config.yaml
num_hidden_layers: 11
beta1: 0.95
beta2: 0.95
Below are experts of layer 2 (counted from 0) of a mixture-of-experts language model. Rows are named up (a neuron's input weights, with its number), down (a neuron's output weights, with its number) and show model dimensions 224-279. Each number is 128 + 32 x the weight over its row's rms, rounded and kept within 0 to 255. Numbers have three digits each.
Before each expert's rows: "mostly gets" lists some tokens that are sent to it at least half of the time; "comes before" lists some tokens at least twice as common just after its tokens as in all text. This comes from a sample of Wikipedia text that the model never trained on. Tokens count by the router's weight.

# expert 8
mostly gets: "8", "6", " this", "5", "7", " California"
comes before: " |", "0", "9", "8", "7", "6"
up0:115141186063118132136166144162150097083088078042084133110152105152049075143114153127091094139119101110105096117150097156148163157171120099116159156142164197172114184128
down0:126114089135167094156142114139193113142155140116134121104169159155177153138086122109191128106134164132108166144066085159154130095088139115121131076220052115121084137160
up1:091145138124142142127117140142130115118122143059125156145111122195103047138088172126154124135099167131137042131117118142131084203109158110139125194148128212111136143143
down1:160169163162177121117132129082083172184147145156172154134091177152110106174139106192150115124156127136097187091109212164187095115105059125124135134169126129169087128117
up2:090084120090134137127173122082109116138060111044141129142121149217170053100130138142127107135094107122096135129114122127151099146078143166140193165151157180166136142092
down2:113173097090141106135187134115095109178129050102119134157157099134165158148140149162125168112102104156120114062138139177153136100155114126149081119119138160140134108117
up3:115107170129104130149087094120132155088134107072149098073151170106122123127132117082132139156116144130145129114134111172103195135158163226105100104077078124115106178095
down3:118153138126100169132128163109128047127108110093102126047143145099124134116133159110125127107155139143173125159141164159166102111135136162107078153111139102107150126140
up4:159115164087129076121108132106152132191088149078135157107137081124104061112142112119134155156069135150165074094101089142129144192145144097108186161102130195127167170131
down4:143139106105138148129163060136106133092107106074162117149189134163195139156156155130109111127109106116141117140181106151127168102117115202127159136152102091102108096074
up5:178084112092053137144163167117128194168130129068124138117149166149093068219117137110186085165131113119099098130114122116147110197166163083153100190131070199125108198133
down5:143114141178148120147153176056110095115102074120087148070080152156138108083107138130151116129139119111110135117127189086132136144164117122112171156175200095124138132142
up6:100091177121097103108128117150155145166066092051161129117144105132151069121109150135083075119128133097123086146131113146188108199168115094097151184074136245091120127126
down6:152114101087140126126106178124109099173159154088141098181152138173144204145168079139156130066123130139140157120129159102178151116089146084145173176160113116154107166133
up7:142102166081110205119136132158142148154127113076132132104167074144081097150081140150139083150092090092125071136150109148083100228121202133119168172115187219125121153123
down7:087164106142162067179150115094120093113054097117135122083075151136134024131097129087098069135112130082114145122111123170110171141083103123120111165155157086120147105149
up8:131121121083090149099173131151163111143106142065121145151124133147096084137165123123144120180133130159116133134104114157148127183119164125121199171115152187079147136119
down8:141095110126154145128149129115128093131051106133132106152099111113105063170142141127127153133146143169133098190187130104185105141081098107084146089188173126051144190129
up9:214110135068093119148132108104124125139091109063127163100115123116103072137151113120134131131052139161093090144102134122166110153147106120120145139110179205156094153109
down9:084161196125172149117182123111129106113154073133127123165049129147149129110092146106134167141176140108118117220150146151116119090114162174136127134100160110125156090158
up10:158127144125077157156151151111128102146092076088144096094082178199157025177106142133088109175173122139135039164132081157129117224138179130155115110080169195132115205174
down10:147131147091113152121163175112071146109138095102089088083104164098124109118125149123126095134153116113137140137114074099122169107119200153113136142138135146080227119149
up11:074113153103130146114111145136167140148050130068103149131138124139095096113130083122116089160080078116159098125101101106138123206154151137144122172123168161142128195145
down11:153143116146085138148078139165134105152168089135119203148194187103121149136104164122183100128144104126175109120112069102168117176115170091139063136143183129093071119135
up12:146114142130109106116145139128142124159090114038151125138146116121092062110176105156097125133105127096138084075088112138145096194157165106143150176116143203100094161097
down12:135186109170176094182142107109143145164129104135165130109201114130068127143143091110179163145163144110099116188151165131129159159127116097151222144110133048135148106089
up13:103104119105119145149167148150107059115102084099116165134108197139085107163109128114115152154171112180143090151081130089138132151128153151139093166113131161134095187166
down13:075090155138151077140154116097098130099148081136159121118128138072098159134124170132105160142143141132131145137084127100061153107151122110134108117100161125149144134178
up14:048095123148093141150087124141181134130110104088136115137149119130124107123137152154112150171102147121122127123111121154137119255161140148090136190099144209120118121113
down14:116134179173128166128115137130134125138109124106121112166168125113045117159124163139154086082146105146149109112088122051102116147088166133163095084168142094167129109097
up15:109096117083138115187108133125103166160083154061111157073136059124124044129105133126139122150087128133142105130133110135161131160107147057103122179115081227109139157123
down15:155126090140167059102128122129133168130105127147111116103116119160125123100139096140170130186152143120083111026163131137110146114156166106091143141122074099051144139107
up16:144127112123091158087129186156096143149105127036125119098119117175121083110123092109157113116139081132124122102124083122145114188160117119103146174144153212115101171150
down16:156095135102168097168092114072106167165184119138097111144122076106159133105113169111142169096114072150123170105110129070131137165135117112144139170100107119135118081095
up17:137130154085079149143134116098097145144053082031123069148122116123100050173149148128091138145132114108103110128134164072122076194100113115063155194145132200116127163099
down17:123105104130124068113095087122158124107179134040126094112171126109121148148085102120130117130151109167126113123066161119067140095123138095151172096104093127118165119114
up18:090160121095086119105128117130144069104127095034113095077160113163063062074151103153112125147097097135182105097103120165110141149182150161089150159089115209085084138160
down18:119146105138113086144120113148127110074154145138136114084120113033164137177162126146135167125119150161123158149118177116122136150076155055152201150180189103099132087168
up19:104088133156095126126130138140143159115073154039121153114128169160140097128136121149090120087108148133129118157093102103186140179132165123127136182153127179064109127117
down19:142100111082156103096139085127130105112124110143103102196157121144127109126140144134168172066101114116090158140139137136136146128131161157186158108163159099139166114115
up20:154136133140117118105130079121155151135087140018104096135133099147125062147152103133110072120088097121133093124146107128133088198109183146151166129122155182135138099139
down20:165154160115148100101119066136082154096080130120083189139124224132103159128161124116196125162165193085130107129144124101143134151135146146170119131052108129122141162122
up21:148113149111091158122194136123151124147123117069151150087133128196114097078139099152126163152126110155114086128069101151155130179088169133071159163105140212111152118062
down21:140114110127103076142134170133148144112102123164113147077137096126086154136152214060169140072076129109105065073137090164081139074109082165141136047177173130136102113132
up22:125168183080060163115128110115170175144107133060135107130103113178087038059094148113065147121090121135134094146149148171166105169196153149114115162110165208121117130122
down22:081121058134125129165143100192150098182073176139119101089123119132089156088101117175079147125052104080124126127129098099081142096132120187184161143120050179160091115156
up23:140127183098136078121070121068185173132096094054128140092162118177116077108112128085130122133109157108119062135113075152131145165110166127111166139123155200099095164125
down23:127147141088117166104119196078118126076118162078165133159115103114066079153098084028073114149127096121155125094105111148127115054196154180095105177100149140150119130140
up24:137116133087099142078149136139110095116031172052141134126175159174118072151114118132147125122090102114105168120143135112117154176124148124096126114081142176148110119108
down24:115139130077072164102075132121203130128113121146189145136129183085138100122130149139108099170116086150098129108165189079115115085100120134108127090150115120176110139085
up25:115133114112130137119154154132134124121097129061097183134131161154134056132120148199129130159097101120158110137129107124083116194135136137139134202179147157103099127123
down25:117133227098158130128138140103178155153147162078118122112097121110172160139104120160118192218097091181113065131126169113128111155151142150099127069128090129167119126108
up26:152082160085104176174102144085149162153108103020078155118128121186074079159126136113080130181121124111112064138145089152144095187167174104105135144151129220098142151146
down26:159189093142092098129124156135140143127138095096089083093119133143189170119123111141154099096146105111134122154129107124177117100161096165112111108124153141163129091124
up27:135143112121153085114138162093108125137098131063152133147151088156114051131118148165142145121132132147193148133118101143137121171137142094102139136159180216143109173135
down27:141133151158110076151139136151185177112150093111030119098089158133161130176114214125143099094078113111137125121107166149134149124131123151108170148108118132117085116119
up28:122117181125083148137113140137091140129062127040129126137183104166136071139139136133094141162129101150099112131147118129147096208165178086106135179139117242146097123161
down28:167146101137116140185161167084136133172147117133117119117107107098131133125146189166091159138115136130141078135139134118082124080150095139166129104120164133135099133135
up29:100136135153098158104159146172105142116111121010155151150155146143113077192127145090157148148150097123098082134136060141142091144132171094123126127118140222128095187098
down29:061151118142150117094124134207141112189156125109138120120152188104110129154100125133141160155111155163116106119139170087158129107181121146133154137120122100108108129077
up30:124103124096126168056150145145120156184083151025123097154141144122123060117104097132060129145156109102103124152098100132129154175133171105105048163123137181087106145120
down30:092101174129151114113125062125079106090120179155117067087236191081084152168111151084122109155115174136108029111125154126079103151069133187138198109166123138127137177103
up31:148107093109077139086137158120083121167103102035149125176167119153115045104115107145084151135099114169129116126077155154183103204192166097125179213118127169116123123109
down31:156156149111129153127155165109118102142129121126103118106142125117135131082095097121133065117141091062092145134039135130129147100165148139109116119150161142105156188156
up32:174160117134114122152058087161165071120117066082119122089075132130127082127127092162141089146091152142069127101121111133096105137164121161127111165092133165188080129108
down32:178101113147168123160093115132078167110168137151108160090097084086063175127115085158145116170127132146149157137136140147185139128086146101150078151137142108126199135098
up33:122147147073124123171111124157125117159110113088189122149152113164091076168171101108121131124102116097142065081110096155141122187125173120105131182120161202111102151117
down33:112079079164134176146142118148128060125204169176131161163122089138075090147081147093104115102101160099205089115114156179116133130079146121177120113148137115158093147151
up34:132126119112154149170133140155052140170119128112102122137106154180100114068122149173120181133180101138124084134067121106125110132169134149145100159075152201105105136146
down34:142073133144135047173142127129175092192125081204146100157200126148096177140075120113074128160151103138093162125118143112101148104163085137144146135127127144105127147136
up35:125141119120171134128096153162161077134097080056095136128151087130074076156143128075119124116074119099076148138097042112124132173136148063111123141103176181099081143105
down35:138146116134128092079146091117104122168155040145158064122142110125159113109111144123144146157119025188131138079104115149129116135116058123129104128136117143160173138184
up36:112182143141078031094132120154154137129113111035183098094153110144068079105130094154125148119122114098154112126126098115169124172144161106133083200091103165156103107120
down36:139119153102138167122109119172110128092099125143117122098111149101178090093154164109130068179166083115130051139049184108118106095161156147105155123119135097098098140140

# expert 7
mostly gets: ".\n\n", " ex", "===\n\n", " high", "==\n\n", ").\n\n"
comes before: " ", "|", "-", "==", " The", "==="
up0:114141122089124125122142124105101084121073100028112123173127085130125072154150185127108082098153103092116106093089127150152104195128183128134117133137121220135132095127
down0:210136107098158133132120134049146083109140137177103080108151144153130148130101084142156135134121058078134119170135129106155121152145153226120107096113124136152126163190
up1:121117154137099156158084135125142168162113082110130100129131148108087137150064173147137145138143141142138106162101147206168122163122181131109190190164135151118130128138
down1:138132182094112093144133065107124142142220124118119145191113113126122130104053152173141116091092105110166120154080133077115124077122172141126162085148167120154149106158
up2:105120133175085099103072128117116134098082123044105145142092145180096060055181130082136128148055141167113137094122119128152124172083138132146170200096155222140105153132
down2:146127114150112096133095074115136147114120064134131138152137117104140103151110123155137112107152109065112105153082105142084192118108152097209110163093098128139039076153
up3:098134092115107121121097156107126093142099099057105141181129121142122047117077127109086109185108101145155095117106133137142107211098161107108143197184150228099125131160
down3:114127175122155160135186100130140149183128060054142160114118207134152161150140177089110198107143117187078130097126162152161156099142116169117120144163098126094112189180
up4:160122119128059164151125153137133088111063062042122145197110110134088108127154109173137150115088155120089083083151069162181117152102117110100158159099129195103053182134
down4:122154147140137107120183152064128110152139192119167186095113134133126131106106112069147106142111123174106146142100123114116136082132110208121106112105055179030121132146
up5:148099122135114051140127128129171106119102093074126150117098114174075090116116186082182131142045128133128105147142121117109145133131153133079139146172150199118149152122
down5:121123185059130184107156064118127130179103085140152124066054107117149137139130129111108068105074152119140092163062143155171119133128082116153033138084174131097164077112
up6:099114097092137128132127066176148145089089145080091131145159161146086063146133113113111134133101087112065133144116129106151131156103140165128150176137143220116141165155
down6:103183111154168111155126088113156086084167124095140139113154099155125140116081129135148104127147146141210176158157126122101124076117072126154110099164131137111141165124
up7:105130164131119140137088114146194122144077110027125140205098121185114070156140181096157123144110142131178136170135117085147089182131093085077180128088125199084082119153
down7:138147124147123126154133126143123131158151136158153128131144126138132101142143121141108123127141128123200147116137125105124146037108147112173115131125159122113151156138
up8:193108191141140091173112104076157110159065062081114106136144058138076096154110192146141122140098149134118112169134060119134112168162116140099168177117103200151123089134
down8:127110129152144138089136121121151155112096068131112124082093122140088133187080097122113131130177155145102137127144182141116074124186109154143113148140123111089135104085
up9:137129108105108101118128096141146107113073105025095075128131111138118080105118114130141111137081110161188119109115127122130127142131136144102106154070102169109107158160
down9:141138132108193115143100139041108103107099148153137101136163105122130141157114116134150146094150175150119092139084062102099152106108125103127157173087183121156108090170
up10:143137105115122141147125120138125125137039141111149099153129158213111094155117119135093142104099108163159140123099107137223182144108114128113164144155037142122161095120
down10:102113156111143139147142102170142175178122126190070156114132099194061102133140169114102114133123113133105088093162119149173134118122121112097098104162120136094129053151
up11:175171091122092139080137107113131093165042147085184118200165127191145083134105096133162129130100121159150105161112147141161086134129063151054137151148161169055123133133
down11:152112064127088174107178141170143141140104126148083180117144154166105175118108146178123101172155128080161145112077106161147114104136105150106146143100149168134144091150
up12:094105121124085108125137130122115149144095138020130106156135116156107076155137158131096091124124132131164130121142104114118098181120144117134159198148106191146121159134
down12:187094157129126117136121183164143136111183112132105136121127159138115140139198132117135140072108157134157148158159088097132155135176080136169038104131147092148147116160
up13:088163139106075125098133108127122171131064109028152127075142123157079063117096131100127119164137128109131101041139071119134148177108188181139111165143138191110124164148
down13:126107250155157112197107111088149131112160133084112128199162111138219110074126127167051105178155077149092078138146139129144154098086153133083099067117107208169154049154
up14:196079117142126148124102147146160142151108108055145150083122096167141041142146142116127160130087114053084083129104106133093136179110148120113165148158133190109076128126
down14:118128171126153061131116131136092104092133124124131110108134114129086166154106116100121104087051186102127085196111198086130115073187130147210129189104174127091144109096
up15:136128130081107126097098084106157147137088154063111125125135120159133092050118119120114102191078127155116105142127090104129152143063191131122120192137169178094191131211
down15:151141115155108087148137111114106118104169147137058093124117127098115134125156130117141162109090110093142114149115082147157102108136109146139116070126126135124101138080
up16:126122122139105118138148137142113129143103119024105153170126106143150044179113114133113113108135147108126082140152119145172131168088155124126148138151153201112133118149
down16:168165107111124137154162093107164095112113092155129111117151143140125146129159068141111118168145063119098175166128124099041076065160097153133132174130153155127105120131
up17:177095092125126085120160097134092135139086068078140106158104104118074115176161130136131130150118137147140042176068084177113109182115129165104195162101148167195158111100
down17:142096165124135132131096182116115096136098077127122093126127185141132174162157090105091155119168102104128123139171173127092057093189122098148188131079083046068121135099
up18:084123131124124144104124162157152188100094086050088139151115118210099069119092177164127100165112152090080152144095151110158142181104135134119182132089188217094115107173
down18:119160167105167110117143145097137092143090129118117164090082208136144151102162143135127144196174187121153104175139143145116101108107138164175143170105154171178166141150
up19:124120142123076132160113120142168147149062117068087116123102082181103041121092133131181108104084140115113116076145082113147133200108120147072134162126173195093122154099
down19:145099151185182097102134110108120113083163098108096143083095145101180124118160130118182132160205056159140094131110134085088123155135113112150111158179145158151152078126
up20:124129126094093142091109144127110129123057090055085145132104130139082012107101130133124149135121105135108111169112098140168113195151163118139161193109124194134074169150
down20:160168124129123107122097183133163125103137130167159144112108141074070158125155116119137142085136084132153130177109097152043110124136121206134132071136134128154071142149
up21:128126160087122074139112119110149130090060109042141143091138129161109084138128159123131142134146129128090120119127087144140165163107143111136110156143195206099100175144
down21:129122156176149168081085124134142106187117162116178122084162153133104114117153124146159107092139141151135164132062129180101134157135112139092118159136036108085148170051
up22:187078104104122107138087160133122105098060106039115158129079097137090067135147136122180125128121140093138090138132116154115038206146176136063150163091126206131123109164
down22:162134119121096181106107111163109063119149143115065165114133103111143105142117130150094107092086140138121101148105131171159082088138141068098123033170123159084110140182
up23:160119116130120126211143161154142093102055088054103176163117147140111062150116147125192140148046138134136152078149102145121118181130123176098140183129133200106110133158
down23:130142123128120140108134106101070120127181116074054132105169112127127096108126169111166086154196054093123114172118173124114136106127205087142132129166128120182086119140
up24:190122112119116150116084122109202125122078117070121134165123123174113092148125125099120137152115140136126111096118131133130116145151130133085134191133169221125120122105
down24:167172142149184120073101103087136109102091118100119138229165162167091098097100158135093141144137121155133099131157091109087105138172154147156164059123118130124142125155
up25:149111116110091100113132142143154141111098087050112138178132167193140087144183063126104143134069077132106094192101106119134072189141156091101181167100169190099085131135
down25:127066112102131125136143100132154115158146027125124137185108155111143104171134159137161146132148062111118102130146140125096139100175155137087145124123083160147115175116
up26:091120147115089147118074115143114102135084090004114118138137076152111091118096126121122134159130123135117126192114129108145110183096137081121139155151129199139106165163
down26:152123078153202100143146125172152108102186117102074182155114105164124157171123118107117159132064116121087088155095104138104192118159102099145187089137160087058134148133
up27:077107126109074130120127116109194093121054143000123159167100152132112054072085118158057157147118135126111084116135080113158157176124155094136186160127100210206126158127
down27:175080165160203114147151146146116069109187112136113066212101097116136105140134136126144159047132155070143174154099150126090142127102175156129126118117158102162114093158
up28:074114096098118182113141140148139147108088095060136137173140124160110086145096138086155151138088151101116145140118126117116101193151183138112147193139146205116103150133
down28:120163095132149076191171184113123161127132133149103106126131220157151121144114181121093117127155128146164115127171105092141121127115138118106142065124156142135115118061
up29:157171162096104125152138147104124128116071150086111118145166162170121067138137064158153142127101153159102145156125093119148160227138158166134131184137115214074099176124
down29:145155144165127126140086135066113101108152073092160113171121130122118094149101160076143169138132111109146065152101067174173141151167126140140124133112113100123208133090
up30:105119130101135102139126143143142156117040136058130129145079137145088074089087113096139122138083117089093065131073121150137073184137168088170135179098162203155102156136
down30:138113139089161081121137119154096175131114126156101134144172125139121101159112140115171140144181154120100123109175093101170097112101141110108111110157104069109164113121
up31:102091127147113095153145123113119136129072091052120131128149117154100067156094086116125102163144150166061136088146119087134128179114153163089177181089152219141079148134
down31:111138101110155081120139161108064155079155176121066120128149205162159135110171122110128145132122173063153119110072144156091088159092133180175113150148152126090038137168
up32:159097127122084140181182183100111139103039136039150097149142126133140042110133137132148161131098136139098124124134119076165124255108153129133149146150113171104120131100
down32:086107141115098101137166138137131141110125106104132121127058143126126124135131093139078116105203158105160173102124124143136111136156143127119148165128155129080128098160
up33:155137172131064066118131096151169139095113113045100112191134156167097030114129130142090085142126123124131104138126121144156106151118065048123127217143158189093127168153
down33:156136147073141120190115099135126119124132169101159138103184114123128152130100150159110112068127084099179132089149133119130119042069110192119124085104155069126125148124
up34:104139115081084153177159146098149133115095131053085166133110119194091085187118118128129160127060099121137112135105088099124146118116131143143116215130089187143099115102
down34:207136142175175140117144139121141065133092207110088095139111123127173139123166112187150146150101168188126059091080134163135131150131127119111113064105148163133131142114
up35:110167128120089150118152143109176129169061151060142122180133120164099100148147074130131115109110107134124107129145057099161116159138106165138180213114132180153074161127
down35:116120159114122170147115106099139149181105136128132105158098097147123125112110143115139086128123133144125120118112104187131125105145109120096144109162138117120079094119
up36:110106124120133150140095110109134150105080148044131101084121128164111096156107105120112106109112160099122065149093116110138131196064131113108149198169195197108097179153
down36:155108110151118103127135143118150140137119122120135078132110126151131076138140142118118159124155093123039131126131124125137135140125116207161093102122113081078155062155

# expert 17
mostly gets: "%", " only", " No", " including", " major", " over"
comes before: " ", " |\n", "3", " —;", " +", " −"
up0:097163170090139130123121167160154116141065149090149122158168099134109078099145152120099110182139127114095136169110110170139132171142152123121111138113113184104111162148
down0:133143145151112150171150138166089119166114119132160142105142110209083099086145165087148135102081164120126168081127112130098123083123153111116125095128127208152152119180
up1:124122143128113054110146153140154123125067138039107121099113161157079067117085098149181111155166155098110100092103092114117163177168206130090137127078135182116116154152
down1:133088118116172130113173149129032139130141133080087102082139104149182143135178132143110146128078140124116149093139136146129123139077138139113131075176115149136218106131
up2:127103142126119134108068101090125101106078101064085098155143057161107068137160097160105112137095104150134114114122077103134138218118148155059163207130135163135120170108
down2:141161134143132092115107162205075101179185118166106161139143141127158146127137128077151149104119067122105172138114077133102143134161141149121146050118143111104132133095
up3:052080125131121153178151161176141114136044115047129152097130114173099042149121130145135122107125107168111121150140140073118095185142112109139130138147123184081110127171
down3:159104030114166130148173141153109182172148124176103107109197099126143145149134120113148183130162116061169106158125094114139161108130143169101099069106125122104165187092
up4:121115081084134111122114095152147145129108097060123112130107115129087049149096097101114149155077103144139108075142093133121124139099195119134141179107175187105149171164
down4:171145125173148137149153111147135121135091134084153131135140113111078148125169140128146097081157136099146121108120137120118052170206160129141135149134125139143085154149
up5:129118150153089160139138118112163157094054122043107164168196115128104050061106109121136137120127142129122137088114086142169121139146098119102165181123158156094150163109
down5:061121094175119115124175127127194088083181097154123111183156068164179171099108091131152108184154160062076102140130139156091181165168156141138105150126103171129106080086
up6:110097170131088110142144150121109133102097113078089132129140133156092088092126083100104133106164108134135151125140066096159114196162153113129126173161161187125097181076
down6:128106172114128110140178117134176126140114158134042167109126161158223130169180126094099173101115119111167097143148072121104163165092102150160151174111127105088123080139
up7:130112130092114170161157106163183135161053160058055113096176135173097060148098069153071118091135108137161149119145077147124135158147145097116166154141136215117121149165
down7:161103175127153101171167157131120185168091089137104139136156143111131152144126093116133167188150114146103189164166070146121158058178109166123160114184139116118140146138
up8:085138126072095161112235110125113114175084103081141127119121124149101050128095078125142117146147117134108188182140083174155138176131101126136094195133166177198132160144
down8:144084095120103167089118226087122181136138168137146125065074135138188111184104134196147118168126108060155086137135192140111141174120107112137133147107107115121138130043
up9:098075103099107097131123135133128123177066131021112161102134137121122058174097126130135109139120093193124156095136113121174118098123121027078144159141087205128069132112
down9:129153087115120154183118091067108163105101163144109130151131115110155141113125108129107103121146107207171082152108202102141115135155129116165130147091122157096214131119
up10:078116119151118144156141142141147110142073087058101159131126116130063070132151113135127155145137161140058144108093076179145108172118158139116129159139169149121103116088
down10:130132136146121134133096125093105112105104136147091088123096098154122102111124076130145147096134117136204110100111114090070141129083146197127132120104058156175079100123
up11:086121135104168112146096176144157140115104116094142035172071162194110043150137153095117096156126170090128105134014052120128122215105138150064110187081114167089132124175
down11:151109146168173094137141140122085127090126122090077130172201109133094175130163192113056111147134120166143143138101164121123082066143106131123128101142138138134122138122
up12:093130138101117148099105104135119177121099098029100105094127158114069080088112124147104176124127121145122103065100117102130169152148158101107138144138097223100120111084
down12:106123127145102105142083149119128098147133086125103152134128113092175139129159099119087180100099122067113127118117157113104103130080087196075135159124095195089117108129
up13:099146129112129165136119103118140142126065088060112114083168128143088066139109144135121124111106074114156117092114101160198117176088124097124132142094174207174165109157
down13:138156104138095133154125122158152175137120141149130147153128106111145115161136085145065151170114193154123099124120148097030121112122127109151158138124092127151152129137
up14:165114125109088110132136133099119129097073120043096119109159107171097096106156131120109124117079121082151108144149126150113122184150168097101162115093142206144160122145
down14:156107190142142163132138145151145129117111110113145134091085069091062104161125167168112129161076061118126127123146109124093134159099131148094086097071163205124120080156
up15:139127107129110150115142143165140131134109140043108116114115174132114076148134105160105151134095093164101161126104102150134091193151090135145129190110151202140130179103
down15:122092097112121140144144138138080153089130109186141115136118148103130099139099074075091163161120126137171094062130155122070092162105133119119138099168129149108108108145
up16:129105139120120191126099106152139109148073054050069101156123110111159089149115120130151115129080132125139156125157070112152075176137168140122137163124047184149116149113
down16:066119114101128169122109093165103097097134091098114136136091109145130175155172144101112139164078118117141094149102119128092109160170105068093147091159130107151133117100
up17:100148102118097123142175126111139113101075148040103152144104137187072074129130121134039106124105159138106084113089143120157122117113160111121158152163124199098143132114
down17:157169079159147145067133130111151136111165131163120106186105130181134088095169095134139030119098107128129182143145129125094091082156058166157085076139088087088112124161
up18:144111153101137100139160134122179109111102145047119117148122142143075110156121098178135158131089072166130101066146125128149113147168139129119150135125124238108130161149
down18:117165064135074080211118123122128105114148097138117193129183148130110152090113119089109144112153118140126112135143120142124109087088088140093161108154125071105128027122
up19:104097153108070126123130120117126141154023090064101096119162153142145096099141104105084136124124121154121157093140049129120150179126182110159100183095144215115142165163
down19:125114118141173125103125131118118120086148149166118166157085149097127096109048147107071174134120161135149127174166090078080140143126106205093119145158119121149100128174
up20:116114133110113105158081148139134137161075081076134135077188152178094078134115115142125149138129142154138110125073059149157162152099158096184155144113110209148088154121
down20:115154150138135180107202187091140129104118156148069123139122141174142120182151196116167130202120208106143143149181136168099100101150104164099136158112105127114165194217
up21:116100154089115139142111122156142127114088127024082130097125172124092092152129135109091144106130076159144109121138085130148126138114143150063142171108152205160122156101
down21:127143172135147160111150118105145151108162165187158113094135048104147124159092114154150121106115164126121107118128133165115115214091074110131093075131116099059158147048
up22:054150122072086089107095132101153124097061160103147124129121155163141033131141111168172143107076139131082099036121095152129153138130143123181139148139106208107108141104
down22:150127160090113116115139100127109098126134117162154074121135131125137108135157113138112129095096154134129134124074137103214175086154045169106162147102129088135127138161
up23:120144140134066116091097146121094112119098097045099148155101130128122077141105072126120099143084109128123114140089120119161111158152147134107153156108142209150128151129
down23:114116144099090123198163117142109098152168113149136092115103101137113083078137136163129171119134111099166136126140151139134106154091109123128095114129154080129144071129
up24:079106154114094119088112144118164156101097142056123105129151133141125084128098163129121154162108107149080159069075095160151123219093206119132115196107125196115112122132
down24:065119164128086152087117130167118148123165139106199132109131069111117094142142099095155131187106068082104145136115167089183131128146057151113063125110127181195161136181
up25:168147082123106134114109120144112119110047142037110094147114083131121072126077117113106103128048120129111163122104142132158126216169137126150127185113119210103122145143
down25:131180229137120077135104162114103092163102140121158207166121172095099160188130145166200163134197178169120112134163081145116122126111188089118110142103114146080123125107
up26:106124114118109114108123119131132095124053129066103134157176115148128085142158097086120107149123097094132127141067106124170113164084156139091172156067121239113100141097
down26:109124122114144150119163127121074128118090111137175183150101115112092133099196130059076092099141187137170132072163144105161115080105144108103119189147129136105128200166
up27:109092086079111098147112113119127095079064098044111129157122115111105065147070121107087120133127159165120105130094146140151103196113162105174149171158203186121084152221
down27:113097152076131081180087142122127194098126135142109121141114226153124115146128185138147121099095132134168137113131090089132067135110118124124115188109098160173175167091
up28:064124066154082108122116156163135169142098138044127121100122111122147058197090093138096119115111124105140153150113127104171133216179111097163157177150152189100108154099
down28:107091070108093167098137103144112134159169118221137175116155132069127099157141119187145122028171163126183078149078163150120130126105141132166107114151132129141171179116
up29:133084119140084142118142162102151109148103077019131147110126130129130066121113085157124144136110128117115081101160087149140117181135154120075118154124132166118123113112
down29:068143104128136146153125146145126129136108104109120136127095129107130151097111144087115128093196076131170115113159147150150088130144126162126100131148124126169142083159
up30:138119152133086196150088159153136104134079123030109110130166110186061073124081104121129146146106123113123154151166094151146118145130168146121148194175118192152127147116
down30:167197113079155141166046087107164146115153142195153117114174132064133069099087119134161104105117126030112122144113125151084164118108099084166138096117133074107054133126
up31:019122109079122097164116076131194138092098122061118130173186195168151055163156145073096131106123125115129135115146127155127115177139121078104133135133116225110079196150
down31:101168104122178088008160085130118131112085132199120115095167113125101120059137109145121163168110143122116094151085065109153107164118103123148149115111087130151111129101
up32:115103140103098107133121148130130119108060099064105130151116118126077079095123126104136162138088145163102120145111131109144117214136176104117173190098158203102103167187
down32:086146103115097117115139100172119172145129092125113092122062131149104149119096155111129108099168079130117036135089090098092121140119132148108168109115175105092164103123
up33:164137178090154139148126125149121138080052132084097134131116169143106044144095103158128160172052116153100134113105064094065110181105154111086102165121111230121078171183
down33:135122131099150122100168138138091135194129133132097119109086127119158111074153142118118157120161123119102106165124115098175131121115134126082124133085154141144118138105
up34:067114159103105165135133171121163141137068089056118136141110138158104108162172116155136139157088127141128102135120109116196107211155152097112105183144103190064124173091
down34:143104083070141106148129141215130136101163095104087133141131168120143120094088166167113106181141100137097098147110152138127018185142165148135137113123106156131125100121
up35:087133132125104095125067118164160093164061131084125135141090091133115041135103115138093157136099060117111086125070071184131118147107123115065154168120134184081108112145
down35:163080140109115065218150095100174140121085171118064151145140182129212125184151112117121114085121099110133094131139120163084070113125128152155113113128130162152127136189
up36:117105150124130119146139144170137138124074134094136141156142110121121022113077096140136100103124127145107096111130147146155111141058121119061145178131136206121136133160
down36:108165117118127075147207148136113153138137113124172154127114108172116156154180139177124124126170125142186116144135121135142117159068139138160082179171145152116127184139